Weights of a small mixture-of-experts language model, trained from scratch on English Wikipedia: 32 experts in each of 11 layers, a shared expert of 896 neurons.
Below are experts of layer 2 (counted from 0) of a mixture-of-experts language model. Rows are named router (the router's row for the expert) and show model dimensions 128-191. Each number is 128 + 32 x the weight over its row's rms, rounded and kept within 0 to 255. Numbers have three digits each.
After each expert's rows: "gets" lists some tokens that make up at least twice as much of what it gets as of all text; "comes after" lists some tokens at least twice as common just before its tokens as in all text. This comes from a sample of Wikipedia text that the model never trained on. Tokens count by the router's weight.

# expert 26
router:145146189155110130196114130125090189063123145086056089173080127145172109168080087125194134068067167123135129089080151121187163130158102146135120072167122163139133114171163146084134151095104114
gets: " a", " the", " an", " one", " this", " The"
comes after: " of", " in", " is", " as", " with", " and"

# expert 9
router:124097146200116107171103182113087130095150162127096136146126139173140132092166163152244176107111164141060183113083057163142136149110132108170123112108200171128106115153130145111153126100096094
gets: "20", "00", "0", "an", "u", "1"
comes after: " ", " (", " United", "19", "00", "–"

# expert 12
router:088101124127159173144093158152118071140194120067085115158147165111099088120112163181172153102085157174084096060085132139126143105128077120115060129050135122127077102177122121067134155148088192
gets: " |", " (", " up", " film", " station", " school"
comes after: " the", "\"", " a", " The", "'s", ")"

# expert 6
router:140080090155116145193139125070108178103096141099137041120153145132057112125147150101191129123144150163107170153122170145170130144127130111107147148130114126179130091183133150073146108137124205
gets: "-", ":", " J", "in", "it", "id"
comes after: "\n", "-", ":", ")\n", ";\n", "″W"

# expert 31
router:164089189186070129161091194087098127063196116132110092124156173139124190166136148141160077115109178115127136115105118148153147138141082156164040178138127125104169144149162089094154083154136136
gets: "18", "17", "15", "12", "13", "16"
comes after: " ", "20", " a", " (", "–", " an"

# expert 30
router:128095133130113154202170164133103151038158156111072071105158140158175132108137136114163123097106114155118099100110093178124125151116108115151084115100201163123078102142101117067161138099123211
gets: " ", " new", "7", "m", "9", "c"
comes after: " |", "|", " a", ";", "–", " /"

# expert 23
router:103163134115104155163130143146121135079161132156106077146108106112188096166137154198191140161150106129079089096086103132175158131109092100130098143128133157144109127149157135077144087087110194
gets: " ", "/", " S", " N", " O", " R"
comes after: " |", "|", ";", " in", ":", " January"

# expert 21
router:102164180180085160182114118096084094133108135133086124083149122120163098091104124127125127114085197124116048163066130161127164140093103136147129136136088119158184127165134051118112084124106155
gets: " the", " (", " a", " A", " an", " its"
comes after: " of", " in", " to", " for", " on", " at"

# expert 27
router:170073119158090139158130158174144148097139096140165123103122146149081099154146066158134124116107170148061081112114118085111207176083056094116085140088140173162070121175160142096167133140094137
gets: " The", " In", "The", "o", "In", "'s"
comes after: ".", ".\n\n", " \"", ").", "==\n", "===\n"

# expert 1
router:165115130129106121142186125094145090123122140137124130125059160153142153098127152139186148133058146154093125123052122104174173215123091095167107121089124135217115110122146111109108141096155171
gets: "1", "2", "0", "3", ")", "4"
comes after: " ", "–", " was", "See", " He", "00"

# expert 28
router:122111130163083143163095152115089171112201111130061120136157122129144160102144080191152167102064185170140090125084135152098116139060152156209121092155093149127145137196121159099130146135121124
gets: "|", " was", ")", " and", " is", "s"
comes after: " |\n", " he", " it", " It", " which", " He"

# expert 24
router:141136128185109150172085175120080117054139118120158152197181156188154137125106193138111185138108152130097127052126105107146155186108096102186106139116073146132193166182169129097153125155118167
gets: "19", " that", "\"", "6", "5", "7"
comes after: " ", ".", "19", " (", "–", "18"

# expert 3
router:122069115204110162170108125094103136068113124158095137137140135129105085129105142151159110134121123142078085145100112131134132182116104132165104146165049157151164152148183137102088098121080162
gets: "11", "th", " that", "08", "12", "05"
comes after: "20", "19", " D", " Y", "–", " K"